Below are experts of layer 2 (counted from 0) of a mixture-of-experts language model. Rows are named router (the router's row for the expert), up (a neuron's input weights, with its number) and show model dimensions 96-191. Each number is 128 + 24 x the weight over its row's rms, rounded and kept within 0 to 255. Numbers have three digits each.
Before each expert's rows: a language model's description of what the expert responds to. This comes from a sample of Wikipedia text that the model never trained on.

# expert 38
Description: Quantifiers and numerals. Number words and quantifiers after prepositions, such as two, some, many, several, those, in phrases like in some cases, at one point.
router:118136097104098135146133119149089159126161106116098159145106144119098179189098127144117114120153141159092104108155111080128128146147125103130112109173199102131138158116156095134080129117115145119122122124116136124108083132113153138096144142102146092109178146091117174111145158130141118123
up0:132123114153132127134110125128100132134134135062122162111104142134117153165066141150152135141098135154125143136124116108170138084129149102143150170150127124130157095093181163123127089118139108118160113119115107143093114154121130093087154166143177208162157145122152132152185125142132090098
up1:123133123123116154142144105192118132135167136145146163126204150091159130158130142168112124131076127131124112145136157110151088121163161133111131110133130105143128170119118117135117143137114112159125169149076128134106097100151143128152075127124112115167127127135118164128163149159145102112
up2:136106147137108137098168134153098129149159172143129154129154150117119139132118110129101102095126167123111104178142112139141084098168124115147153121122151122092120148114138120102106177148129146123089177140133173140103126109181126169089113150131136116125164120155133135144162151170102137160
up3:147109155127153115108171136117123124134105103130127125076131090143163116155101155145167084085128156143135171110132145121136117113119149138130126154145139136193152112133131119115142114124141106144157129180090154136138110101112111136111121142149121121159144106104112153135125116120179141169
up4:115091144133164129128112179116102142124170142148111130104134096100132114110123112111135083157125151136106096134122127144115127095164142147130135113127154169129113115093125155085106141135104158096120130156125152086123095113156139134116135140144119106144156083178133134125128125163084108154
up5:086103142103093183116133137169114138134136114153120127120119160154103117115080132184118099135116175107109169145121148107111134096098133110132172094106137148132161131168074105090153116135142137134154146096113110126125105124133130137095111129177087088076106112116141111143076172125121095150
up6:129125123126125143085064128139086187142138152139115145135117131145116149135112133108104134170123147143117104132083133116115154148114142098123152081109139107128167136091136127106103155158130144109163133096099106159121105128103128150097125113144151115111171142101146159087157132119141080131
up7:127152111141128124091110164147163111157124119117134160107154105181137122126128094135088114102140134118140112136126140115181115133069142099110098129118145101095131131161136162086135116116122095127127127137143166151118135130185142114100110089113112145129115114116143105150161124108135101091
up8:144122126112095116108164140121105149114137133154115149050145142174136115143172145136136127103128177101122113131104120100112129083130165078098146145123132094170138128119119117138107192130151169123133155183116082157117112126104129111101156145122079127170150187121112133130123103152153103107
up9:108094118148143123096109087141118140156127102150108118123124113090100118159111122132148124137092166120135134144156105140158148109072124133142151113078132116080106128102110158083133124152102145168082145141136163126112132125180151145127139142132093115186183062108162135219136110073129118142
up10:175161117121121137182144083137123126120135123079154157136111171125166125117105150124145121115105148128128100128119145145116123153111110091118109130130125114160144146119199126124073202133105124079148103128128159180085089086104130118132118120103114127147114115139103101117183107116152119111
up11:147133141127117104062140092145110135133151134147130167070111172147120103127124100102125184162147163157150133130118134100114122125110132117169113079127150100093143165118161154121120162130126144108114138120088118146106160130101127130141138130153094129126130110134078145170140159165084127096
up12:088108131149141100132155121163128156077156083133145129100121099096142147134138147112131135149138127141096119133116150119126130131134125144151122103113131097109166125117141134110109151136102118146132118126104121079163124110074156105158108105157102106137198154147149196170131154112173117107
up13:143090124091113121109143148158095131141074106105103103105142128128128129159137093098136132121127166132101074116123122103167150126112143111109141146134120146135131166140124110154128151128143153118174173157115123137106122128152153155107129104125135106111143125119132135130157101110142116095
up14:121133120132116097156150132112119152109168096129153103155132082123106119161161098140108156097095133108104131149127129173135111087143141167127143090159145117160138142139110142156105120116127153113162105152140147165082130064124140083097120118124096095106104157155115108095132127093116104130
up15:151125124109110138134093137089148138182102126174125147116191090091118143125103124112188117101120149121112131083102117153121152078111132108130145183148109091131161091115114125139127104111124138143131085146085130160129153101182120124104098120152127141129107133115144141120175144126185143118
up16:123126177140126106094142153133152135129119107141123109099125133143113131102173111124102134132145132076130130130153125130129131100098127163088106122138124111109118144164137148145179099146171125128098133096136070092118166102106142127107110094134118187108182110147124163133175123104116144135
up17:164144162154122131143129138129132132192150115175151120118182121149125108133140107153154081157129161119146148129107150124087151148167118119096072100170127123145119127143094080160125128111112138131133127119152171142127163114173109148142175098125119124145135143099131152132136100137154134164
up18:106163126132111147133101133145125161121088117108137168125147140122120156143114163095154127166097125153136111112135127113161124095131144096175156182121147156141129152094156127125118141128123142113172139106057120153142097130108149152146097152113161145126145131154166154156140134084118138140
up19:177158120083117125152141108133092120171155119110124099094142159125136149121140124167086130196104131127154132133095118116111130139149123137124084091131125142115138122094106158183108122142130122151125137148156109093117121090166137134136143137131146148099102128139095120097107091136116075155
up20:086123112144110151076142126171131115155173142138110140125130118135136135139099109134096088137126165101157098138174126137153102082129152135112121117125156155111138128162115119094112118136120151164103131150111145136074118126152085065091156136152136153157152118152159124143134145131120130107
up21:121125119126091151124140113137114157158154161135130129130149158118106124130110124171081113110127150109100096155141142120161102119141136107110111171143142092115086162098176135142098162141112124104145140123097128121126121053167138144119101110110091104157116165158129156165203119160146123131
up22:123124100118087092153123146150154109117123115107102150125163128166109123130164136129108140138113122147133177146118194119117103108119103137132166102111129141118114134152117122155119117149088166158122186147130160123123073120122149154125155118126104113141125146105131120159158124115127131149
up23:150149140114098110093129091133112179139135131122120142100136094141104090136125118090141144128146154117126148120139139112148144098137136091099146087084164117152142115143167154110085159114133151097134122119109156123118138101109088078107139120152136107123178152084097127146150119114193133171
up24:126139117160159122129110109156095124148139172139139149116117119147112171125144146159136144101103142103103123156132121105113095093120132106149120150082125116113122178172115166135094114111127127078136133163104104161123118109140119132115134136141112117174137151134163181126160156079157087150
up25:112123112128099134167158144134091051109096120140202145124132128125135127148104118148105113095093129172111146123119118114065114160141136108146148138140129150147081130088137128132143137133098110153182108124135119127110108140111165172148160137168123102126107112131109144140157122145119086142
up26:157146148119107156084120137093158143121108114150143129048185146109098146135174176127141109099119166113135141116075124142167126114120113121113142172125133104125130125114129133149120169130164128113136140147079151106120149115135148121098102132126075154107138145107148172105141120131097085110
up27:161106099102169138150118114138101107159144143132124146127135079124108116127058123101109122137127134128155121143128110166099120147141100142160139136106151089130141073140119127087138101104133141127167091134086130109128104136136105114117127082167127160141169113122158095169079132150108124114
up28:126134139133104124098145131163077124184108109175162145084157165144146093131162093164122128128119102128132152091100149130063144115123161090147129102136145068155121060132122140100143148091144102121116132142127167088113116117152142121117158144157130121116149143100126105114157159127137113107
up29:141111126141165159157151080119189115142098128092156122142117154115151128095090118150160112107106132105177103157125127112119159129130146136125099130160128202105119134150108172138124128130106151139088110150095172143155134096134143145109142105145141096117146104148143193116122128099140072158
up30:118132127119132137047136142118155132102146154123146169139133158112161141146144118128094153144144097119100174115093120090104131097134152117135133119122120148117158133186168151126097124144146098100120161095068149122141114153132150118101147134147121119135116154109143165123143107123099096112
up31:136131117171100150087127103147160114129099175122120139099111144123094107105102121134109125123122126084162139100159140162109113148117102152164120129102118105082141179166147106116091132086147164098152137133105145112111126123103161066117113122150111098100168081119127154164074125122133149144
up32:107153192124123146142142138118127130104161155131134149094130156120108140121140090106114141112116140137118129164115124106133125131137114138129129129104142090146153143133075116135145154136158111113170083112104125135139118091174122099132112153120142159115186123143144156144173123104129138155
up33:119135128155127104160178127155128108177112105110132093091134126144130142133129146130130141136129168168152133150153129145124118187104116154136097124142117112147123175108131115187166106143111143099077119138172143049123146121136172124116122136136151112140156132104161072143118110153145097120
up34:118165125139123133112097148118117149135135139145132156128126115130132117158110084074152132138113126116144126197155102091127179168079105107148109127115116108167066145135103136132098126141097144175141161095149157161076099077129106130135156098117124187130139132124158106131160130166160122138
up35:117151148100141170099149115100125125143111117133104096118135167128106116081078124086134100138159155136152102116092104141133123164109145141182158105102164118141125098109131123147136182109168129119125148109124095095113168106139131112083097134116107166103161148112123195135119103169102125137
up36:097148118100152126119167148107114157131138099066169136112141164137136069121066112145135141151132110149135158130156144151086160105110140094121110074123150160132142094136127117143119115150104124156133138126153094123121105134123105146098190131146137179171141146098114099128129075114123120108
up37:135157114128132090144114075137113135158152115165148165114130156116133128153109125123097119170120143108138090184120133121138130133097122083168114105113136084151153157127162110186096113169108149106131134121052157102103112076112118106101113108138123153138123123121108166146146148150121064125
up38:119115148124076131158118122118162170122136146156125133136119132130100124133127104122106141145139154155145113172132149120178111109129126105160123147155159109119123141101105150120143121122135096116122093149088088124099084097141113124097116148154121140136157139137144135120176161101133119136
up39:115182151121142105144126098132102155138100145133133174125107131107136117165158090117121142150112141138138123116124113129147094110142088146110116118099155135162142119109171142143130099149154143140158110154108195108142123080079110147148109135124131115108143120128085133147142127092130065171
up40:116113116099083129132093098123131130137112097153123155104149135118144112135151163099147156182125110156180151126099106107094103163070123122140124121146145127144137188136155128181096145115116120090137116138083143119134115119153142140143144143136097119098124137126131109108119147140106114141
up41:133117150151117120131128121145135131128091149121117162111141165122193151099092106156122106111110184126085094156103126143106139128113144085098150130134155120071136140112112120159109119124096149118125165186157112128118141129102114105137132120128141177127108078111128114132171132078138089149
up42:131112113116126124179149125122105114136169137130125073144089128103119124144155167142100122101102153126117113125136139126127163119140131127129101124152129175126117121184089127137114149113101124112144090132140097165094108139164129156136164133143102108127112108172110117136128132145081058132
up43:106130149171128147122152173105093123145149138095130147088196165150122096079110097125111125117145128135163126128109124113127146107129125136097083144144110076129147123091128106133145146126131124137143130088088155115134150138110098123150090099144139118163103141071123173139110078145154153155
up44:141114137160086136098138133141106145140133114162142171145140130109114152162083143112119151159141174152144128152095134087112135134101150096142115135155149133117126154102171136117097179146128122112079127148100172141102134108163072144106156130146141127117144143122102142171157143115110089134
up45:139123118125112164152124096116157130189115159113127163116142147114150112124111106179129165170122130156145156151113111170138134096108166103152134137149095133125138127091140129120116131130093077146104173122114117154117130100120124146107093124185092135120073151098128152125124140148146117097
up46:134121160148120168090162130123113140124139105086157104158134142120119140124131124168115160138112132091122087127174105091167170135128168179133134125126145147131156127145112161137118125134128085105133101160149139128108139082167112085113100120149134098139105124122154152107162154113156108133
up47:108116143139085133110133093187116099104153135098169144146157110112123116146105157148127122164130158128144132137115097086164153102112123124112129119160163100120157118120147143134130108142137122122096104153110147130146106120168162113110162134182125142089125131164113121124122160119150103133
up48:123123194132133144093102140156129108133131101086118127154115152124154115108129106164117139131119155153123103149146113115093135124141142177141073155129144139111062127137146167096112095107138127096088117138098146147114146137144124136184165159144163097140138146124156091136119127165130134080
up49:145177120129101131124120119122138116140165121124194109124147130106098150159140121135128123079085133115121145101143108145096111120130086176153120131085141133097191142145173132170128074148133128139113116133104185115138095112136108119130110130127125110137161123118130134156146150145143108132
up50:082160141132166130174110101142132093115143118150115151141129121129136130117143139162120149169090091133109138105109129172120144153130107136184089148154116101135106151128126151111163120101112157176129108111097153125120140108140150153156118144109159127173188125109105099129144137134133103119
up51:090130144116159081130150134126098137144129102156136160122133099135162115117148144130115133153123116108119155151125168144086131156103164093153119121124115131117149094110112129121134148119119133134148126111117084123097117123154141153112122090108133147077137099075106141149108086080103098133
up52:150148128136125114144050109170115165157152103151132136125146145149152115135131081147103168149134149130141112121123120109126133122083122107178089119129141095134138135123137131170111109101114140170113132135088107107109132085105115139108147117146170173141146106080135129188156130139117113135
up53:135145141145130118161096125147122152108129161142118167132108161097133126137103148185123092110111198114118124112139118174113177131095134094118105113117103131161167117109139146138084102177122102162141138109102117130119091103098113144116123100130145156126133127094140128104169165098123105163
up54:135149172113157155161132113172123146172159154149147166143159161116096118115125151158163098118095119131137143155131090161133150149111116141176061150136107100144129148134139171164131128145148154116088111135131149143130113122165162155147147159163147102144121114119193166115117159103145093108
up55:140127172134121155138136117107126152157166155127114148100160159130116143135084139118124124151129179140130067165164134101108086122114143117140146135155142095102117141118116090162091138107159162139095141108113138162156108136116106157117127127123116147114138105124146126142122132110112133166
up56:142184113156113124125152140139172119150092122119095168160187162122172148134104144118122145140114116158142140176141125078144122122124114097146134167075098097105134182111106128114102111131086070082147168137128172137113107082152108142121161131110190130144142125113108137131119162136116099131
up57:158105155133109129135142143109160101153126170164152128076163174101183140140119144120182116120114167127140133144115131131121150121118122095126097180138127155096121144118194163105097142114113129147105125137119136124108107125113135149139163134119152142127135152126101122133105081161146112112
up58:169121133158076091119141141135104157081110132146100125062139140115104098141143109113155117100124143089128187159123132098175160078118143097133147154119132118146124150114150132115094134129135127132159123150104083158133100094115123135083132154124127130146140152119134170166133142124162134131
up59:124139127135158159115135080151104157148107128140161116148117147084119126125135145145160131168109150161113130165129135106101138125083163080147116150143106176150151166097163159112101154171142128184169099171097114151114073121111130176152116130155131136133130103121104099138160140115120099099
up60:131138115147113142142111158095111177114137138137085149129169095163127116131171171107167143122118159150112134130118163101131134112125142099120125110126128130156126160132145137134115138100126129091147132091078097151139135157132137157077136098156092124133120110124121120107129124130129091115
up61:118130145129155086112126111103180142087083138131139132121136084087117132123111155109146123101129135111161148113131159109124148150131169132091174124134109146140172144158119160093110116125108094158157103165099051143114162098117097135140129084155130144127162108141133146122117137100130079187
up62:152096102122086078133141078148117105135155136141146121108121110160096108150145084120132137137128135111143131122121111107092091134121089152134077125119161110178121108160128105129141144102143159099128103098121110140103135106151106155148135088109137129147142144154149138123083105123088103152
up63:110132159120115142129092104108156100170098137132144160064127107127099102103121153166142122158107137119111149129140108097133120133131107060088113135127124145163116095121129114133129146092158183151102130126089105149108129104103127149121118119143139164142120141113162094143116127109091095094
up64:130125114132144117134139094157114151173154109115133146094129124165106153111137168097126166110106111108117129130098177143112157117128130148134142149151157109135142102119092122161124121113136123151166096124101128124168146141149157147124083123114113128119120103101136101073143132116142113066
up65:128130184120134148086143089140108109131141122175116081102143168149103116140109137136144125121101158093127108126137112097132155129139129128167142115080127110146129094155168118077160132139112111125186108105124090093126107134133128102114107121107099121138125103130091145157114103129177120109
up66:099155131120129121104115135124139156137096128121125139047139129112116137119134120163127113092131180096147143093036134093146148139146137091100152151155139091154126113097142178118117155109123154086122115121106093135118140110106115116144151132148090197110199150102114152125124135117143095148
up67:121120144088124117152104148154101144150153106085105126127124132132143079100121086108123107090106185180129112136130147148101125121117108110096101145120120101112136127120122094133112089117099152101104129104131145117155115123097163121146135167149194113107145163117137119116132150129118157153
up68:122103093113116085131115120136088115131133126135111129130119140158135097124137098112136114206124145135138092123129119126099161144107142105117128103127123134187105153160140120170118123105117135120151134150106113143141116120117153151146152101133130102129132125140154124094116190154122111155